python train.py --router_score="softmax" --balance_bias=true --tie_embeddings=false
Below are experts of layer 4 (counted from 0) of a mixture-of-experts language model. Rows are named router (the router's row for the expert), down (a neuron's output weights, with its number) and show model dimensions 160-319. Each number is 500 + 25 x the weight over its row's rms, rounded and kept within 0 to 999. Numbers have three digits each.
After each expert's rows: a language model's description of what the expert responds to; "comes before" lists some tokens at least twice as common just after its tokens as in all text. This comes from a sample of Wikipedia text that the model never trained on. Tokens count by the router's weight.

# expert 19
router:480543507538533520495542501515485539487509476516557510511504517463514472487459550524531483493480520474508485481460499505498486510539509500476509519500498494524502501517527490465491513489512539547528478513464467533501494535528521473471516496556511523483494492475517487551563498471501503491555489468492466492480499512487497523509503521461532493459494494481485488517504518510480525508468454419495496470510509526496515480484503534496529516510495482567507483512507462492531556529507535
down3:529506480485502513529503511495473468545529488505451511477522470524509511527484517499446481456468505532500566515480523486468514479488486468518523502493522508527550470505514459518503510479509469484486498487542517527476512500501482513540479484527488468494507501523526512615500486503477492463514497467486469522441512473530511518536548494504506476527531515466498537532519494507488537520492460463507495506499540476513477493499502502503455474496452433487540497494503517498493508499531471
down4:515492517530466464507479455520511484503483504456458509536520545535493507505527525498509524521489464497527487533497524440454488517533493477462495432520489505529490473505527484498551539503484482507509521536528534494464526464536515486513504484533497506457499471527512475502473458500500444489456471505552520490490508498468488467510518508499482510458499471503492476525461483534479510526486508488563515505484488503485530507487501444495504519518500490509489466513543512475483473522517472
down5:517522517490485522521481522505508509505529501500499497532499525505523554469480494518525554486554485475503542514564516534512509526502487496495490458515520504520466451480482531504485515526478485488434472511508458479508510502504507494493460507491489489505517538473535523494447474525505505492454477463492540522493501481455492558517497483512459510485533504502517459418466480531503542461525478474524513478497447480465480518467535485495511462513527462510492456484474478459482506512542496
down6:483537535482506496459473492502509495541506478503519496530544483491480465476501514508435498480505474488490470530450480504482547548504513505547502479473503493526500504501431468539501523539485463521537515484484508544491459476525504524497491532507518460478534495507471472538512519480519452520526502539534484489539542464514504484481504509520490504456548512491478532485511494521514472499504588491505535509478469461502468519489476521464510492472458467525464467503497451432483492522466463
down7:472501479531474485482492506533520517445505524451503469528474493498562457513464460484516493543508506562494464494510496513492550514476479492496482486496510520484532496518476492519478519502500446466526527487465495469542540552510458513514520560522490479488506485492499458471489512527464483499524463505455505492509503522456463473488480424492503507523514532518496502499431504498472459495525517479567481517493551495512513527504482508465513477541482545509528467478469493496476488489548509
Description: Inner and final pieces of foreign-language names and words, such as -ć, -ini, -berg, -mann, -ville, -ette.
comes before: ", ", "\" ", "\n", "'", ". ", "; "

# expert 30
router:509480543510553466455489505505532498511480494497475497511513526518423504475480512519524467465466500491505481495531486507495489460540531498484508527513449478470516511493491504513477508537500501500453478512496457476477525462536527497503502504538510521460526475507527498519486519491482498515488506479504463506547482475474498525479526457544518462528517503544485510454503507471525505479508520505520505540505449466449495435525505515480479478472505495519519495524502495551442473497526521
down3:522506547476521504480467478512506451472481532526493521500527500487523519510489519533500531522487457456499499490512467528483462538507479490514509498526463500482454471528545489479530489457532537514533464492498494495484472508524457478542496492476461462522515481498477472505512511504495509509559517448471483534501515501542479512477492520497541531516504453485508489529485472500497526480495544504491487483474470447509474491525523470510493501552545550507475502509506506531509536503447463
down4:489473527487508467546551468531512541496481478477487498479481477528490549497488507477518504477490489530501490510519508471461488504540479497485520503507476503530472514517464512428496531465460472474447489492502554474467481498463520451502469510535473519444500508481481498506476460428492515464567518474492526513491523459493494521512454519523449454492501505541528515506502494538554482520537479525495474475496482503494515528498504525500529483460482500529536508529484507488527484465476498
down5:498498505504480479527518502507539475465476518503500493491456522466541523495522496522453464507525488470553517490523491483473501514484513474496541489542483496545443468482487501487500531526509490504513547554464508524500506488505515463450527480496490449484489539452510504490521540519486493507508499505515454472476504498529514536491497517525501478456466484488511493486523506465512487527458520524475510528527534515514480569546482469471496462503531515530478524506521536538527475516512509
down6:475506516451468498522541499504526492553471488475509467464480500481505516522533497507519530488473491425497488492506524528517506548530443470478518484521508529523487480492472485495496479483514463501529492499490472497478513522490539481486517485461466523512478476507506516487453448463529515487552526484514507522519541505496513533515486446494505527500524505451535540481516496517500504483460486524522482500478524474471521550509508474503527488481518487473528483541483494500514502541486513
down7:463516466503491486499481527478502460509541500506486447504501497538485447455504475532506474495487534486477534506464544473495516548477438517525498500483507519500448512525470511522480562487498495511531495465489462505523555479501501453482553508541536530547447465507486530501498463486510490520523443475473529446478499465547511486502502485514505477500501527493524507494500474508508540508487502517490517491501510520455505498476501509522478486473488464464520492563515537470479541519485511
Description: Commas after a noun or clause, mostly before appositions or new clauses, plus conjunctions such as when, while, because, where.
comes before: "and ", "the ", "he ", "which ", "a ", "but "

# expert 22
router:505520493486528506483485544505474495523475508494516450468498509495486509461500470482501485492482499521474545548463532489503508483521473520479464533509478471477523492503519517488486498498528482498487510490533492498448484468516412475452498450519486532532512495483527503527442480506488487456524528508535502522505461498526575506486498512513464511466507554521525476530484552528518534552470482497476538481525478510517496465496533525513467522532503489498503485481497509451473502504499474
down3:509511543454493499470520444525508483470493495479489500453479503519510510502515450512462520496536504499467550526463498494547496485481469459495509511527460486528496437459495463490484529500499509468517525470500488499505513461469467492491477488504452549519516516527531482471550541505516475490478541529523486452537497506497528535487486521522495539554458514532490481487458525519496535532492548512450530499546476504517514512499474525540469513505473497483507543506508529520474486501488486
down4:470476494477519534493525502557529490470499455524472501493504501508509504508502525538493496456475495527463519497512484484504500493468504503495470509495510511498502484489474482475463539459501528518517494510495464502490480515489557506523511491505495480496516563527469493452497478506506530466513498517502509471496505493440474445516510533509520499500488498504506473525439507524488506503505534505470468498487512492475477532528496499527510474482491518455495498464510484472489533555481482
down5:507475505475497462507547488485527488496487493458462528487464506487549479520490528485472530508486514495471528507504502510568465496517491477498496531538526515505490542493507505538447457548484561470456480530501507510537532469518520503526484538510515487497496505543503510514509525528525549493516464468479528546536478477499514496490496498503520465501468534539524498480489490448551504493505471490513471491535516515465508488475484466464528481494499493499505516502473535453471505497498490
down6:472463510471496527486499468502484513510515531538516499523531466497507474530489502494437499487508511468499515497502479510514538543473488539450511497501534493522496475502508502523497506507581467512491534499491473526470497525487518521518520519450482475508453488491470474485536499502544522529480484478496505465497525504479469488496517522495493478490455503477513517490498490466496520476497530487523470551468453481530532521512485531471497510485500498557483464495488519519506465501513512
down7:486514501567519535490441506476481458518537489524514469532481542484516508486483436459453484498473506518486542526513495517490480473494502484530559480508478492511487492555505458495503516458508506460480488465477500474517464529508459490490483484507483463521481471507512502446484506495481496492546483512451471553505493534518432496513511518466544491473501501483496514503504531530540481501508488543487492511518481495513472509497503505502537514504517516460545495491540517485522523546495488
Description: Digits, commas, colons, decimal points and signs inside numbers in stats tables, like 29,009, 1:41:25, +4.5, £, $.
comes before: ".", ",", "; ", "–", ":", "1 "

# expert 5
router:534535471504488519512486539505508525542496485481518482527511508459505459475506465503487453479492502525534514502489510543477482540502534480500492525530494527542441468499510540494463545522523523491556526501506489478515520528508485523482511487495528545486463526462536533528486470505453481444507485515518545508483479511515491526486508514486445518470511488456501506496518509520482477528504490514492477514470507521506499443488486498501473516501481477521488485517517490460465439506473504
down3:484501484485467479495521502509509519458473437500485521494482490502462538489505487513449508461490448495474496461516477481461492471475559474503527470479482491490545464470479479543479486463514500468515534466508535535521480460481489514532453487503519522501494486478493502492536488485501482514488497476529541445504503496527455476460529502510491510515479478545502490478512485484529548511504518505496512510543497505463500518483513494523510529527509495472455491506473485513521479493505498
down4:474479503488524482476500512520470502494522474494527530501540482474533498503534489518477520510477510506472553517484515474512495490484474507483495485530473507520474538486512491524478516496521521503496479510457499529486473511498509545451532502504544513503472513483511513487452492515441467534441508513465474501460496483554507494510506498480461516498496490536575490529476486505531455475513478463486538489452485508503529525509499517482531518505513442468517475493507489479540468473512532
down5:501498482489449521536499500497544477509493493500462546483475516518512496495491511515483527481520532494529515486519545539509531511510506500506533547523517500509469494516507518503573439514520488484483533506486540441484521528456484511513495501500523488532500504523480479501513518501531486495490467492450476464505483550520527497498537530512565516546464470452489456518509514487502462503546563505514516489484502485518520497475494488497504528498475464515460522477452542524466463513492496
down6:504487501513498499467517495489513499523484493472495490482495489494512490457528457541524473500489554550526500558499511524471488533518466498506467486486521530532484518506501477493547553533517554513494476502493507487537470493488480520479501512494511515476491488489508529488464512513494542553463488511493484464487522516503481504504516512476451503558521485439485476548481505506476494530516480523526483500523513517470515447497511451505492495472480525510493472517521510495499532453513489
down7:516479540511549534550550562491467526509534486486491522473515463503476496528487447522500525498502505527498452538462461496492523508534510508504487463518486492481503508529527520470500479532483539476481481446510502554492488485543577490488549476527474525490483541501498497512505468460504517477492527504488576531480507493472495485485529469489518469468487500533492549508507475462539508455502524528516494507496507534513485542516504525496508490491515487492521503508491508495477549551493484
Description: Digits, degree signs and dashes inside coordinates, climate tables and year ranges, plus Japanese or Arabic script characters and "disambiguation".
comes before: ") ", ")", "°", "), ", "–", "."

# expert 2
router:511475523529489520522516448495524506509483521487486460469477533538456505488513474513486471495470497494534491526461490509521500500507495500459505474487505497505519477517441445464510515497489456435463540470528537467462483475460492484494478512537540465514537492491508516488479472488482542494505513512524510556488528476453495503494476491511434495526548515506539507504506498501540509497485512537492520495534474524503493508481503508501514523457473491487499470529471526499505480481476462
down3:465480497524492510547509495517522503498489479509510517477451491504505500484480513519488527522494510485472534531500451466493553481496466495477472536498551514465478481466510460493493502507491467512494536537493486485504476485526549501533524510548514489494460476512512473491519483532491513495478483565504536498556506527497494452505478488490476528521493464500523514532501527485516497533495455514498492534554500514535566496489505492494510544483502505547486507479492483474493502493504476
down4:455525538512523514495457518471454465501491477478521492507500530534535528492499546498496485509494521522495511529478492464558499466510495498465507492477526510487534522547496505473476485459506494519528497509528453529521525514474470475458547463484484480434530498491464521497494548511510494489483491508536534529492479492489496510495473486501469485520519504521476527471542485534556501546441508522500523508502445475515464480485483540505488469518555509532499550522478520484473545458541477
down5:506531485472474490486478464466499523507485499526518520473504512495505493477480494494522470512521475500469479505480505510542486492502438528492481455499506509503492455492530527524552449521511466508541523546567487498511448512509524526464558515477479521493473501508494491499537530476527511525496515512477522537447463458537473484500506495505500492498437522486463523502489486517457521506526547505494479484527461507481547525531507503519542463523496496554510488520508514470459533510481545
down6:502565478509516481463529585490498511450504521517503509550489496448490500494515499475457516482525495456532492530527510487491512467506515459496499502495500531479482524485488488507470493529529514510491495538507500495465545485461456472495513524464502555475486488487508514529486477519494526491501491524490528485530490514504505546482478472483492492509497490520505462495492493488484529498480505535525472465487549512467503498504520476532485476515469563469469474510514548506504469513470466
down7:508511495518485542494488507512485533478504486477526499490484499460537486545520531521496514470516509492492493495533495502493557471506477563507538496477534521484565530531521523507487498514498492488506464536526485520517515502491502512472525494552506514515507473465477520504469523532449499433479479491515508582434490473501469496527503491521510497502522521475534532522488447432517498506526498465477531463482484533518524487510494514495524500494496538545542494503490508461462486523523549
Description: Prepositions and articles opening time or place phrases, plus month names, such as in 2028, on April 13, during, until.
comes before: "the ", "201", "200", "202", "199", "198"

# expert 23
router:476486505489494482509504551519528497458505492477531509474484494463499491505511542495531521488559536464477483486520476532529480513501439517484483485544535515518514463523494490525500493494484534522501519483547503515469521509526458474509485495530477469532481511479502479472486512535487541537483449443461496492487493524520491533516524534519546511506530515523495494467494524497456456498501548438454512469514488510505491534486548517503517471534469474512529512499494497511480533519491493
down3:542521510481511560489481512482521474474512506497496506459493470487494504474494479472470482512498488500512466480519486491528480504535490506485532502512471500468460488522497484531498522534441511517527514511537484468493498516525498518533496468486513524500468525494516479523528500526507502493494525476525489492493497472472545493541500487504498506511519506479478528500527535487538503536495516441488517488469468498512504507474438500493502508566506453474500494504497519534508474493529543
down4:458476459470496465533528481480503513526498529521483467474480496528515477512519462507499525491470517513473513521480488495481518508505496496486497476468513471502462479479446512491519454517545484492490536538492534439500534492521486514486520514487542535488530468472477476488506504506514479489467516494467457475500462529512480479481516508501516548522483535506497518508508436524521506456492481536463494551499490480542538473489499472477461508489511521469499479507479523439480571489489501
down5:493519433486512515481507478485504477527463521513475476506478510494513508492499522519507484475464508509489448503536490474501488496526520487529537487482466464553464507501476467511528509469491509508503537497537486472515551460486490529540504529501499505477504503496486485512516504477489497522504518547548435543488472498523466513484512515486531465453518538550478512463485517514467517485471524506493515498486476457493480458449498457445493463484524533489504512468505527489517537471469504
down6:505501512489469506498474473521469440463491521489472498498523520515553461489524463547493487495500540508527569468527528526549514522485504444507471435522548511486478522511516470501478489509511530474535490482449474470518520526531500491540529505495526493528477503479528523477471505518520476444497472479509493499499521505515529537497488514507513479496509506508477497508512475465468506514489462497505526497517435506522469503515485511521525505472518497523480509483478570469500473534478481
down7:516482516518492503491481510513502512523506525510482475475517540489526490451508449543548475483481476503490498475515493493504485524435525459491497498457512510502502528532470481473503503528494470524466491508469462511477478510518476540514490428522517491520522473499511470527493476507538502492508500504463520513520516498483488490463501497519494509518514538550479510534452498483468545489459500454467467582569486477488519563514557509485476513528493456481500516494500471493487516516520440
Description: Endings or whole common nouns at phrase end before punctuation, such as research, candidature, segments, women, government, success.
comes before: ", ", ". ", ".", "ing ", "s", "s "